From a checkpoint of a small mixture-of-experts model trained on Wikipedia.
Experts: 6 picks a token, a sigmoid router.
Below are experts of layer 3 (counted from 0) of a mixture-of-experts language model. Rows are named router (the router's row for the expert), up (a neuron's input weights, with its number) and show model dimensions 112-223. Each number is 128 + 24 x the weight over its row's rms, rounded and kept within 0 to 255.
After each expert's rows: "gets" lists some tokens that make up at least twice as much of what it gets as of all text; "comes after" lists some tokens at least twice as common just before its tokens as in all text. This comes from a sample of Wikipedia text that the model never trained on. Tokens count by the router's weight.

# expert 7
router [122  82 128 123  84 128 151 150 149 130 115 132 117  52 151 150 120 147 148 149 115 139 133 116 115  83 128 129 126 128  95  98 116 118  75  86 142 136 135 151 131  87 145 170 141 101 153  74 147 111 152 118 115 132 149 120 128 146 128 148 119 100 113 128 161  96 111 147  98 172 115 114 119 169 116 141  88 157 170 156 167 107 121 146 133 114 143 115 126 154 149 106 108 158 122 141 180 150 146 145 156 142 110 174 138 146 120 126 170 142 119 120]
up0 [115 151 178 124 120  92  98 121 123 130  96 150 126 106 151 129 132 126 108 124 161 159 144 135  78 123 141 127 120 101 142 137 156 144  88 133 148  96 177 131 144 127 116 100 130 138 149 104  68 155 115 109 127 139 158 103 116 137 147 150 118 145 160 154 136 152 140 148 168 110 105 109 147 174 167 141 125 126 140 150 119 164 140  73 106 133 156 144 109 141 148 148 101  92 176 157 153 148 134 121 100 102 163 194 147 142 148 126 199 143 137 115]
gets: "- ", "| ", "L", "H", "T", "Ch"
comes after: "\n", "\"", "St"

# expert 48
router [122 119 109  78 122 127 148 134 123  97 140  98 102 133 123 126 110 139 144 117 110 167 130 126 135 104 165 178 117  83 119 104 131 106  84  74 131 154  99 151 154 112 106 116 161 106 146 124 132 143 125 149 133 153 123 139 122 171 141 167 156  93 132 203 102 137 110 138 151 165 123  60 119 193 106 126 134 147 141 143 117  96 150 122 163 127 131  99 109 128 128  98 110 134 142 160 143 139 127 127 170 130 133 159 127 171 172 133 150 143 103 115]
up0 [105 142  86 139 148 156 142 154 136 125 147 138 109 160 156  98 130  85 178 152  94 161 129 116 124 126 136 106  88 131  84 130 130 117 112 158  89 153 116 125 110 115 136 116 136 104 123 100 142 150 156 171 109 105 112 135 127 146 133 147 139 124 150 133 116 119 168 155 164 173 156 129 133 135 102 139 152  96  97 114 116 145 127 121 135 147 146 140  84 138 131 163 149 120  77  88 141 138 151 114 149 154 119 160 181 150 139 174 102  79 120 104]
gets: " ", "0 ", "1 ", "2 ", "4 ", "3 "
comes after: "| ", "201", "200", "–", "202", "."

# expert 68
router [116 123 153 164 140  98 102 117 163 141 179 146  80 123 166 120 110 170 128 140 159 110 102 141  90  99 149 154 144 170 153 124 101 141 119 140  82 122 140 105 111 106 139 121 123 131 161 102 134 144 136 153 139 114 163 112 135 111 139 175 138  80 125 136  94 119 125  99 116 152 148 125  96 144  99 158 113  97 165 124 141 129 150 142 175 142  94 128 129 165 143 126 111 117 130 171 154 137 113 154 107 119 116 148  89 128 139 134 138 103 133 115]
up0 [121 123 141 132 134 113 129 134 120 128 130 166 156  61 127 108 132 131 109 141 128 128 123 147 131 138 114 123 153 151 126 152  98 135 102 120 105 149  96 160 104 120 145 159 127 107 151 116  71 118 128 122 143 154 147 149 144  99 127 143 152 132 107 118 136  80 149 105 163 130 131 145 154 107 100 144  93 101 101 134 126 159 168 151 151 110 109 118 115 156 143 163 106 109 154 143 145 139  90 110  67 134 110 143 127 103 128 130 164 109 129  64]
gets: "the ", "a ", ": ", "of ", "to ", "from "
comes after: "of ", "in ", "to ", "=", "is ", "on "

# expert 12
router [104  73 107 149 111 123 142 107 131 147 152 131 148  85 143 137 114 174 179 137 142 133 113  99 109  80 120 167 104 173  77 135 122 167 121  99  95 184  83  94 109 145 137 117 111 146 150 136 121 113 119  94 119 133 145 136 157 152 136 128  95 118 109 133 133 112 103 121 142 182 130 110  82 148 138 111  82 114 166 144 163 114 131 126 125 141 139 128 132 125 129 118 145 156 133 177 179 116 149 137 120 171 148 157  93 173 138 114 144 120 104  75]
up0 [132 100 154 143 137 182  98 116 128 143 136 122 164 130 160 113  85 145 127 138 137 130 131 115 153 119  88 100 127 144 150 133 144 183  85 103  91 144  73 130 128 131 106 103 135 127 120 155 114 114 119 133 110 160 126 166 126 157 172 108 107 132 114 149 172 122  91  87 126 111 153 168 147 139 144 133 136 152 136 158 148 168 151 133 127  98 114 127  90 130 102 108  77 140 117 123 170 121 177 159 129 150  96 182 130 128 136 107 153 114 102 160]
gets: "- ", "\n", "| ", "\n\n", ". ", "("
comes after: "\n", "\n\n", "|", ".", ")", "\n  "

# expert 37
router [132  91 164 133 124 147 112 152 137  89 157  98  94 130 158 155  91 140 148 154 150 115 145 112 104 101 146 119 119 129 128  94 146 109 120 114  96  99 154 104 117  83 104 140 112 135 146 142 136 117  94 129 129 132 149 115 116 143 112 136 145 153 103 126 116 151 117 114 105 103 157 102  96 144  98 126 110 106 157 137 130 135 137 113 137  84 169 111 134 151 104 103 106 133  88 158 188 138 168  85 139 138 122 172 117 185 188 100 104 112 133 138]
up0 [107 125 107 134  83 143 130 133 155 126 133 119  83 146 171 138 120 137 138 144 115 130 135 158  91 124 132 108  83 163 184 119 138 142 126 130 112 129 103 158 106 134 140 128 151 129 134 126 146  94  84 118 143 118 133 132 114 119 116 112 111 115  88 115 107 146 161 145 112 118 103  81 119 128  75 148 159 110 149 153 144 119 146 150  87 106 127 108 131 110 137 103  99 115 100 189 157 137 172  98 134 174 119 145 173 168 156 124 159 144 118 116]
gets: "(", "\"", ",", ".", "–", "201"
comes after: "| ", "1", "2", "(", "he ", "3"

# expert 46
router [ 91 125 142  88 117 127 143 162 111  91 147 151  97 123 117 145  86 127 136 189 103 131 101 155 140 137 122 151 159 120 134 121 104 124 154 148 107 117  99 107 155 163 115 119 155  90 100 123 158 175 123 143 130 133 164 112 131 179 152 157 147 147 111 140 112 114 158 115 128 140 170  83 164 170 107 103  86 137 163 116 184 110 101 140 140 102 156  98 164 133 119 111 146 123  98 170 142 135 166 134 155 162 131 145 151 142 124 128 112 106  79 135]
up9 [104 128 114 114 113 114 163 115 161 118 134 123 126  92 126 132  80 151  93 142  85 124 140 100 124  83 133 100 116 140  92 101 126 142 137 105 126 156  75  91 129 179 144 148 123 112 118 109 161 117 149 110 136 108 158 116 125 169 155 125 127 181 117  94 146 133 146 161  93  76 123  97 139 159 137 139  95 117 162 113 118 130 123 126 156 135 121 110 133  98 111 143 124 109  98 150 102 143 131 155 121 169 123 147 118 133 143 188 132  78 105 129]
gets: "-", " ", "% ", "and ", "–", "/"
comes after: "| ", "|", "% ", " ", ",", "0 "

# expert 41
router [114  97 148 137 127 149 143 139 157 140 153 100 108 120 153 146 140 141 148 120 168 136 160 139 110  89 163 132 146 118 119  69 151  97  85 121  94 150 112 135 103 143 116 123 103 127 129 122 102 152 120 110 108 147 141 145 129 193 121 114 124 158 148 125 149 128 126 142 112 106 176 113 118 161 159 128 137 113 194 123 156  97 156 169 131 104 129 115 152 116  96  85 149 147 123 149 124 136 156 154 121 148 137 157 101 139 139 165 174 112 133 106]
up0 [112 147 143 159 136  79 113 151 141 129 133  95 110 142 175 103 115 114 136 168 100 134 122 154 112  72 143 121 138 112 154  99  73 117 116 147 125 145  67  60 101 113 160 124 142 116 122 143 162 126 151 153 170 117  97 120  99 124 144 104 138 138 123 145 139 142 204  97 139 146 130 121 117 165 159 133 127 119 108 139  93 126 161 127 131 161 140 135 146 156  92 125 153 106  98 125  84 147 118 152 118 142 165 148 126 151 111 101 110 132 143 158]
gets: "201", "200", "202", "199", "3", "4"
comes after: "201", "–", "(", "200", "202", "199"

# expert 33
router [128 108 177 158 131 111 177 127 113  87 185 130 110  96 179 147 129 144 114 129 149 162 124 129  97 109 151 148 132 117 152 124 119 132 124  70  83 113 145 137 118 119 125 130 133 105 116  92 118 118  84 116 128 134 147 157 107 194 159 150 131 130 130 150 135 109 129 117 101 138 136 116 108 125  95 138 110  97  97 120 170  57 143 137 102  85 150 129 114  98 156  91  93 129 150 167 189 136 134 123 114 143 130 145 107 159 140 115 134  87 113 123]
up9 [132 106 140 132  84 152 103  85 143 142 130 127 118  80 148 155 143 137 143 103 165 168 134 110  92 103 118 101 122 131 128 143  90 155 112 104 139 126 142 166 124 142 134 177 118 111 105  77 142 165 113  78 118 119 145 106 140 109 159 134  94 112 105 123 155 110 152 174 125 137 117  89 156 122 149 163 132 109  84 119 114 104 163 141 137 103 166  88 105 141 111 132  89 152 131 156 132 116 139 110 180 133 166 112 124 150 108 109 174 106 120 143]
gets: "the ", "and ", "The ", "\"", "his ", "that "
comes after: ", ", "of ", ". ", "in ", "'", "for "

# expert 11
router [145  83 128 150 123 132 135 145 120 119 133 109 115  96 155  98 134 135 136 176 136 141 144 117 125 105 146 114 151 145 126  79 147 137  87 137  98 120 147 135 144 126 144 146  99 122  97 113 142 110 122 114 131 146 166 116 124 122 107 166 156  90 142 152  95 105 106 133 112 107 152 122  94 170  76 130 153 135 107 137 179  94 158 142 120  75 107 141  99 140 112 125 154 116  99 183 176 157 147 147 122 137 130 128 131 147 151 126 163 101 116  75]
up0 [ 93 156  94 127 141 157 147 146 122 145 151 148 148 134 110 140 154 189 121 148 171 114 135 124 135  86 115 139 159 130 154 134 129 153  78  76 156 117 142 145 122 128  99 151  83 181 147 101 120 137  98 156 134 129 162 158 116 166 131 175 168 107 130 115  97 114 104 175 142 125 104 130 112 171 125 154 117 157 100 127 106 112 170 146 105 104 129 105  95 121 151 131 123 138 106 168 165 116 133 100  99 153  99  95 103  95 114 132 140 123 157 111]
gets: "a ", "the ", "\"", "his ", "two ", "The "
comes after: "of ", "to ", "and ", "in ", "with ", "a "

# expert 30
router [103 118 150 127 129  91 111 114 144 118 108 126 147  85 136 149 122 123 182 125 154 146 123  62 119 117 148 172 131 119 144  69 181  75  87 104  99 156 120 155 142 134 180  95 137 126 131  85 144 124  95 125 120 134 152 149 115 127 137 111 112  96 143 126 130 107 118 132 138 113 134  98 111 105 108 105 120 130 119  92 159 100 103 160 145 101 121 155 136 142 157  90 105 147 100 147 186 114 191 132 154 150 126 151 125 118 153 107 160 138  92 112]
up0 [135  98 134 109  96 189 126 112 146 122 116 114 115 117 127 178 126 159 150 152 160 126  95 112 120  98 146  88 113 129 107 130  93 144 126 143  93 131 124 147 105 114 141 175  68 114 121 117 118 126 124 102 131  92 122 123 162 117 105  93 134 109 145  97 106 125 132 133 130 151 176  84 126 155 145 165  95 120 120 136 138 103 132 128 147  86 114 164 146 139 140 134 136 100 190 124 121 117 105 138 130 117 143 110 145  98 146 177 140 158 117  81]
gets: "B", "M", "S", "H", "T", "L"
comes after: "- ", ", ", ": ", ". ", "of ", "("

# expert 8
router [114 102 115 169 112 107 143 176 129 120 142 106 103  88 151 155 122 106 127 194 141 129  78  90 136 124 149 174 135 140 118 107 124 139 147 110  82 133 122 127 142  89 149 156 162  93 149 153 122 133 122 122 129 166 182 128 118 181 130 180 141  95 133 140 101 114 138 110 136 132 148 124 130 137 122  92 133 122 105 130 156  93 116 174 136  79 164 110 107 122 128 128 150 128 136 130 128 146 114 130 146 167 151 140 108 116 148 103 124 130  89 126]
up0 [128 132 139  89 135 155 155 128 126 101 108  85 120 126 133 124 126 104 141 119 146 155 149 129 132 135 120 143 123 118  96 143 135 147 150 116 106 138 139 143 152  93 114 139 106 113 140 176 161 170  78 143 122 145 150 153 130 125 140 123  91 152 139 147 151 117 110 104 145 147 106 151 142 138 102 156 137  74 155 113 110  82 146 156 155 143 111 110 127 161  82 109 143 117 129  78 116 118 115 121 150 142 142 109 111  90 116 129 138 152 159 108]
gets: "and ", ", ", "the ", "s ", "his ", "American "
comes after: "'", "of ", "in ", "and ", "for ", "at "

# expert 65
router [115 134  94 162 113 111 156 159 154  79 167 135 126 115 129 115 122 134 157 183 150 161 127 124 108 120 178 159 167 140 130  84 126 147 136  98 109 126 148 116 119 155 174 116 157 120 141 141 109 147  98 104 129 141 207 142  91 159 127 157 137 101 125 150 119 169 124  90 102 143 107 113  89 160 121 114 115 106 136  94 129  72  86 199 130 112 124 155 113 143 124 143 123 110 151 175 104 137 169 134 142 120 125 126  92 140 143 128 122  92 106  93]
up0 [110 123 122 113 123  66 134 144 136 129 161 142 121 115 128 103 127 147 146  88 179 167 129  81 113 154 108 190 140 117  93 119 140 128 144  91 120 107 143 133 167 123 134  93 127  87 144 131 142 160 154 116 129 125 147 170 105 107 105  95  82 120 145 114 120 105 129  94 162 132 122 131 130 143 148 155  99 119 135 131  96  96 107 176 158 164 133 120 113 118 123 177  89 140 136 150 174 121 122 135 118 126 119 139 126 161 153 139 120 141 171 121]
gets: "the ", "of ", "The ", "in ", "his ", "s "
comes after: "of ", "'", "in ", "to ", "for ", "with "

# expert 26
router [127 116 178  84 130 128 148 113 130 127 149 109 126  89 157 114 173 191 153 151 163 124 149  74 122  88 138 179  97 118  78  54 129 121 149 135 123 145 102 111  90 153 175 154 134 107 131 115 166 164 100 129 113 134 123 157 157 167  84 142 142 123 126 151  93 137 144 111 131 129 107 104 145 148  94 113  93 144 119 143 134 145 131 150 121  74 156 153 124 139 142 105 130 105 125 138 176 131 152 138 144 132 128 174  96 144 145 144 140  62 118 152]
up9 [139 112 128 111 142 142 120 143 112 135 104 111 159 151 107 106 111 142 154 154 171  83 101 123 122 114 128 139 131 134  93  62 113 135 125 117 157 146  83 140  68 163 126  96 170  91 169 121 153 116 100 164  91 120  99 148 179 133 113 125 150 161 132 145 106 100 131 133 173 101 161 137 126 163 120 140 117  76 127 149 128 130 154 144 118 139 116 127  81 170 147 147 129  91 116 161 152 152  85 120 143 133 160 147 166 140 111 118 110 134 130 152]
gets: ". ", ", ", "\n\n", ".", "\n", "\" "
comes after: ".", "==", "s", "===", "es", "ing"

# expert 17
router [112  81 147 111 106  96 114 110 136 101 120 148 126 114 133 109 113 138 177 137 162  89 164 147 130 127 164 111  98 125 104 116 114 153 114  92  82 139 105 121 156 156 143 100 166 105 152 100 117 172 101 118 104 160 163 145 103 130 158 124 173 126 151 121 103 147 125 157 174 160 118 110 108 134 115 108 171 119 119 104 157 135 156  97 181 115 104 131 100 149 102  83 160 132 122 152 138 163 173 140 142 119 161 174 129 143 159 121 113  97 100  98]
up0 [134 112 143 142 131 132  60 166  93  97 166 135 130 131  98 124  98 109 159 131 125 152 141 137 147 115 119 141 126 108  73 110 147 102 133 157  97 154  81 105 145 125 129 121 141 117 151 172 108 103 114 161 117 147 129 125 133 118 171 169 132 148 124 145 139 201 143 150 140 149 113 132 116  78  68 119 104 156 129 106 178 100 101 137 148 176 107 118 116 117  94  94 138 121 130 152 120 133 133 128 142 144 156  91 137 147 107 132 108 111 111 124]
gets: "| ", " ", "(", "\n", "; ", "– "
comes after: "| ", ") ", ")", " ", "|", "\" "

# expert 60
router [103 106 153 113  88 114 158 132 113 141 138 145 131 133 166  94 132 143 129 136 145 102 168 103 117 110 159 124 117 135 117 127 147 144 130 107 111 126 119  90 132 151 133 104 135 113 141 118 149 163  89 161 140 107 146 155 103 135 113 112 120 139 124 111 123 131 124 110  88 109 169 101 153 121 146 170 106 156 128 155 118 120 153 130 163 113 139 125 129 147 125  89 147 155  98 149 160 144 136  92 121 134 106 151 135 160 156 139 130 142 118 107]
up0 [116 112 122 119 138 105 121 137 122 121 140 149 155 158 107 126 182 168  94  67 141  96 177 141 144 141 158  93 141  90 131 154 146 136 161 125 100  84 140 151 136 126 146 128 139  91 154 113 154 103 146 130 115 160 139 101 127 172 117 122 135 150 113 154 142 128 116 102 180 116 131  83 164 129 145 130  96  73 161 111 101 119 128 138 145  93 122 161 120 135 141 145 179 152 147 128  96 119 102 111 142 127  91 112 109  91 155 142 113 126 109 118]
gets: "was ", "is ", "in ", "he ", "were ", "In "
comes after: "he ", ". ", "He ", ", ", "was ", "to "

# expert 59
router [127 122 116  86 102  97 159 143 174 123 128 130  92 111 135 105 120 159 141 110 160 163 157 111  94  79 144 133 132 134 134 107 120  87  93 109  84 147 117 143 129 143 176  97 113 132 137 110 113 146  93 140 105 159 130 122 148 165  96 136 108 106 142 121 104 119 115 131 118 125 113  98 132 143 159 119 111 122 174 112 152 145 147 145 141 115 166 144 143  97  85 128 135 106 135 112 140 164 150 124 115 154 110 127 141 116 113 161 175 101 125 140]
up0 [192 127 149 129  87 159 123 116 135  92 108 101  97 106  96 135 130 178 130 138 139 128 133 133 125 133  78 138 121 141 140  87  90 124 118 135 120 148 114 159 124 125 175 123 129  97 119 138 191 128 118 122 116 116 123 114 111 113 108 147 121  99 158 139 153  86 138 140  76  93 157 151 144 148 115 152 149 161 184  99 115 134 153 165 127  91 172 157 106 122  85 113 153  85 128 149 125 145  93  88 134 139 126 112 144 121 176 176 147 168 164 164]
gets: "- ", "201", "200", "202", "to ", "199"
comes after: "\n", "in ", "(", "–", "In ", "201"

# expert 20
router [112  92 139 124 118  85 160  94 132 146 137 102 119 123 153 120 121 170 144 126 109 112 139  73  94  95 156 115 141 141 118 111 127 135  86  67  97 142  89 122  91 120 124 124 134 127 159  94  99 207 131 104 120 124 140 121  86 149 169 152 134 107 115 143 151 121 110  91 138 146 128 112 152 147 119 109 134  92 148  95 141  98 127 131 124 124 130 127 147 157 136 105 136 140 101 137 147 138 156 108 138 178 120 156 143 145 191  87 149 124 130 122]
up0 [156 138 120 129 106 119 135 133 126 129 135 185 120 128 108 148 124 183 128 139 120 146 118  50  99 136 146 161 135 121 141 136 138 118 159 130 109 112 135 104  87 132 106 111 127 138 168 120 107 123 158 131 114  98 139 120  74 127 145 109  65 149 135 160 122 158 146 141 155 134 122 118 136 130 128 159 126 135 121 101 151  94 137 121 137 116 132 157 143 103  93 116 167 120 121 102 152 134 113 110  59 140 113 132 140 145 130  84 175 187 110 118]
gets: "| ", "- ", "; ", ": ", "USA ", "– "
comes after: "\n", "0 ", "1 ", "2 ", " ", "4 "

# expert 42
router [146 134 187 118 134 123 161 124 107 134 155  87 150 115 160  94 141 144 124 158 173 133 135 109 120 128 170 138 148 131 117  90  81 135 129  89 137 123 155 134 128 138  95 118 137 124 152 129 131 132 115 143 133 130 157 134  97 126 173 149 163 144 116 154 163 129 112 160 141 170 146 128 124 145 104 103 113 109 106  94 123 100 158 103 163 131 131 125 164 131 129 131 160 138 171 171 162 130 168 144 139 171 138 144 130 102 170 165 139 141 114  91]
up0 [153 105 193 146 158 123 123 105  94 186 156 138 104  85 125 129 107 140 161 125 108 112 117 124 131 152 107 145 130 152 142 139 106  82  85 159  89 119  94 123 110 107 133 100 137 167 125 154 100 131 123 149 124 121 163 122  97 167 175 118 124 119 118 116 101 137 178 154  92 150 145 134 152 168 107 156  87 147  98 120 140 207 103 116 139  92 151  82 139 103 102 132 120 161 152 141 126 101  97 122 147 125 147  92 126 168 128 141 135 114 146 112]
gets: "| ", "that ", "which ", "= ", "who ", ": "
comes after: "\n", " ", ") ", "\n\n", "% ", "0 "

# expert 74
router [ 90 118 137 107 127 132 114 109 154 109 154 114  90  69 149 110 116 135 205 153 128 131  82 139  76 101 136 166 112 138 111 107 158  97 120  95 126 160 127 110 144 153 149 112 137 113 113 114 122 106 125 124 107 133 130 128 142 158 139 133 155 157 130 157 108  81 118  81 129 153 139 145  86 153 143  88 104 118 151 135 129 117 143 149 123  79 145 141 164 133 132 120 132 142 106 148 140 123 164 145 129 146 156 150 103 117 132 131 116 117  84 115]
up0 [ 81 141 114 143 117 153 149  91 112 124 119 169 175 113 177  72 134 201 159 165 167 129 142 101 123 128 147 142 133 164 114 109 148  87 116 148  83 150 108 114 147 146 108 135 107 159 131 136 153  88 159 144 142 158 120 148 118 147 138 129 131 126 119 101 101 125  71 147 144 132 109 111 144 138 122 115 129 123 125 121 104 148 152 163 111 109 142 139 126  73 161 106  88 130  90 139 134 110 126  90 120 142 130 126 153 114 149 168 126  98  79  67]
gets: "\n", "\n\n", "|", "==", "===", "== "
comes after: "|", "\n\n", ".", "==", ")", " "

# expert 21
router [147 125 143 114  80 159 124 118 148 106 160 119 122 114 171 148 155 175 147 168 141 139 127 125 119  67 124 170 128 126  99  92 137 136 135 123 101 106 131 121  92 119 131 121 126 143 118 119 134 138  96 123 153 131 138 190 101 167 122 168 128 110 145 155 136  93 135 122 146 122 118  95 151 169 114 160 110 140 158 162 148  87 146 140 131 117 142 154 104 144 166 116 152 127 113 127 156 128 140  93 118 148 143 181 113 133 180 125 136 125  75 116]
up9 [124 123 132 108 125 137 185 114 112 136 156 133 112 120 147 136 115 149 135 140 110 122 135 115 125 101 125 142 124 138 123 102 131 112 117 170  99 168 128 159 143 177 147 119 164 107  95 146 168 141 118  66 169 143 145 160 164 122 174 114 167  99 121 113 110 131 142 106 130 152 122 109 128  90 123 123 131 163 104 120 137 101 114 105 120 116 126 122  93 167 103 118 197  92 131 107 104 133 148 106 159 181 108  99 101 102 178 143 123 141  75  83]
gets: ", ", ". ", "and ", "\n\n", "but ", "he "
comes after: ", ", ". ", ".", "the ", "a ", "ed"

# expert 44
router [144 137 169 114  91 128 132 135 103 112 158  93 126 109 120 118 123 124 185 156 142 113  88 120 118 112 162 152 132 136 135 133 125 114  98 132  81 151  82 100  98 152 123 113 169 120 171 122  95 158 103 128 128 125 158 124 105 184  96 112 139  99 136 175 146 148 118 105 146 116 151  95 156 184  99 161 130 112 150 122 131 140 161 117 148 141 111 140 123 174 124 112 150 101 145 121 151 127 128 117 165 137 106 157 113 162 169 123 126 137 104 106]
up9 [112 148 120 148 146 124 122 158 149 165 114 115 114 101 128 119 104 113 150 163 145 133 105 159  82 159 112 210 126 202 132 109  89 151 114 136 100 165 135 142 124  93 118 131 131 101 133 150  92  95 122 132 101 149 152 135 111 123 142 130 131 122 140 127 108 118 148 141 124 157 135 153 164 152 106 168 148 145  90 134 121  79 135 111 142 160 105 158 113 147 106 181 105  93 144 177 131 127 153  71 139 130  63 160 140 145 130 141 114 143 174 112]
gets: "1 ", "2 ", "0 ", "3 ", "5 ", "6 "
comes after: "| ", ".", "–", "-", "A", ":"

# expert 53
router [134 146 137 111  97 127 132 117 121 123 142 110  96  89 106 123 112 146 195 133 179 160 159 110 105 151 143 166 150 160 101  95 128 140 133 116 112 160  86 102  98 143 111 146 185 109 168 140 106 121 126 131 147 144 162 153  98 156  88 116 134 105  87 145 145 149 100 108 129 113 149  86 132 169  78 126 150 108 153 145 156 115 137 165 142  86 143 122 154 156 143 100 101 101 121 148 150 139 144 115 131 145 146 145 116 167 132 156 168 131 133 129]
up0 [131 113  94 113  98 134  79 132 130  78  99 163 161 142 129 162  92 108 157 138 121 110 146 127 144 162 128 148 143 159 100 173 145 132  87 137 118 105 150 130 138 137 143 122 124 146 113 151 134 124 130 149 111 109 168 118 133 111 152  65 146 164 117 192 133 139 134 123 137 143 146  97 163 153 112 156 137 155  84 126 156 142 167 123 143 134 122 105  91 126 127 151 116  68 100 126 167 126 134 148 127 150 183 169  90 107 142 158 107 103 135 135]
gets: "1 ", "2 ", "0 ", "2", "0", "4"
comes after: "| ", ".", "–", "201", "200", ","

# expert 4
router [ 93 118 138 127 105 126 146 159 147  93 152 129 113 146 161 118 140 133 145 158 128  91 134 134 120 101 179 122 156 140 147 106 141 117 107  98  93 128  91 135 110 123 136 116 116 150 126 103 133 115 111 100 151 128 174 168 160 125 147 131 119 110 130 162 101 101 123 126 117 153 139  90 102 129  96 121 162 114 134  91 141  87 136 167 146  80 166 114 136 153 167  89  98 121 106 151 175 115 160 137 153 122 147 181 118 113 183 102 170 109  93 103]
up0 [155 143 138 152 136 104 143 119 136 115 132 119 116 125 110 101 149 136 149 173 142 194 111  94  99  81 137 117  91 151 129  96 139 159 144 124 132 115  97 117 111 178 166 145 127 171 119 153 110 171 115  95 147 136  98 124 119  97 162 113 113 129 138 143 128 112 110 146 105 123 163 125 117 135 124  98 164 139 138 135 136 145 135  92  97 133 144 138 118 126 128 178 124 110 137 122 116 112 117 125  92 141 139 145 132 146 121 164 183 144 151 133]
gets: "(", "a ", "the ", "The ", "an ", "A"
comes after: ". ", "in ", "as ", "to ", "of ", "with "

# expert 50
router [115 109 172  94  91  90 152 114 118  83 167 121 141 121 117 112 141 151 150 144 112 118 140  82  90 102 131 166 136 156 103 117 119 107 108  89 114 123 108 108 102 151  79 112 128 120 148  86 105 148 147 149 132 111 153 131  73 191 136 135 145 146 150 150 125 108 117  80 127 130 132 101 132 140  95 132 103 133 134 130 122 117 133 134 122 139 172 131 140 134  88 104 122 112 133 178 143 169 145  98 166 137 160 151 150 144 147 126 109  95  78 138]
up0 [128 146 132 129  82 148 102 158 147 108  95 120 115 115 134 141 126  83 144 119 128 142 128 182 122 158 163 129 117 133 140 122 125  81 141 149 120 157 139 103 139 128 153 119 108  76 127  96 107 148 121 113 119 112 106  93 127 112 137 123 137 123 129 107 117 135 154 162 131 119 165 153 152 139 123 106  92 169 102 103 107  91 102 106 150  98 140 160 109 122 114  63 108 121  88 113  99 129 154 140 120 168 119 154 131 149 150 117  96 131 106 115]
gets: "| ", "\n\n", "the ", "= ", "–", "=="
comes after: "\n", "\n\n", "|", "in ", "==", "==="

# expert 28
router [137 130 136  91 103  91 157 136 135  98 125 159 114 117 131 162 130 142 148 130 108 145 140 117 141 140 134 143 129  99  74 142 155 112  75  87  94 134 134 116 105 155 110 110 127 140 132 105 120 125 138 150 149 124 148 107 126 118 149 185 115 123 153 156  93 130 127  95 178 121 178 108 149 205 123 138 119 138 138 108 173  99 120 121 161 140 147 115 138 155 133 110 177 155 141 152 100 147 153 107 152 120 138 150 106 158 168 112 147 129  96 104]
up0 [139 127 117 128 161 103 158 136 145 107  97 147 108  96  98 146 133 140 149 114 134 127 138 128 121 139 158 123 132 125 145  92 183  82 144  70 129 172 100 184  65  85 124 118 121 134 190 104 113 135 128 113 129 152 134 167 123 104 104 119 111 127 104 171 125 130 117 114 146 121 143 138 148 169 127 146  97 164 144 161 144 111 136 111 134 101 155 132 135 107 123 155 114 138 149 157 132 138 102 103 196 132 107 105 111 116 153 131 135 116 157 139]
gets: "\n", "|", "| ", "0 ", " ", "\n\n"
comes after: "| ", "|", "\n", "0 ", " ", "; "

# expert 66
router [ 98 109 121 123 123 150 122 133 119 120 158 108 118 118 160 120 101 135 148 158 179 113 150 116  95 117 158 136 132  91 128  83 120  93  92 113 103 165  75 142  93 134 109 132 166 139 142 108 124 126 118 122 116 145 147 118 121 168 102 135 191 133 122 134 144 141 118 127 153 148 185 102 110 136 140 112 159 139 158 103 204 114 170 134 173 107 153 120 162 142 129 126 141 118 127 128 162 132 161 141 100 156 114 188 119 153 137 159 165 136 129 123]
up0 [164 141 148 138 137 115 113 141 119 116 145 109 109 103 132 155 159 110 163  82  81 142 103 145 129 140 110  88 120 154 145 144  98 125 109 154 179  74 132 132 128 147 113 116 128 153 132 104 125 126 165 111 112 184 126 141 125 111 112 184 153 102  76 104  74 131  87 145  69 143  89 140 115 155 107 122 111 104 113 128 129 141 139 103 118 124 133 107 129 140 129 129 135 141 133 166 159 153  99 148 166  98 135 160 146  98 130  83 142 160 138 137]
gets: "201", "1", "200", "2", "199", "3"
comes after: "| ", "(", ",", "; ", "–", ": "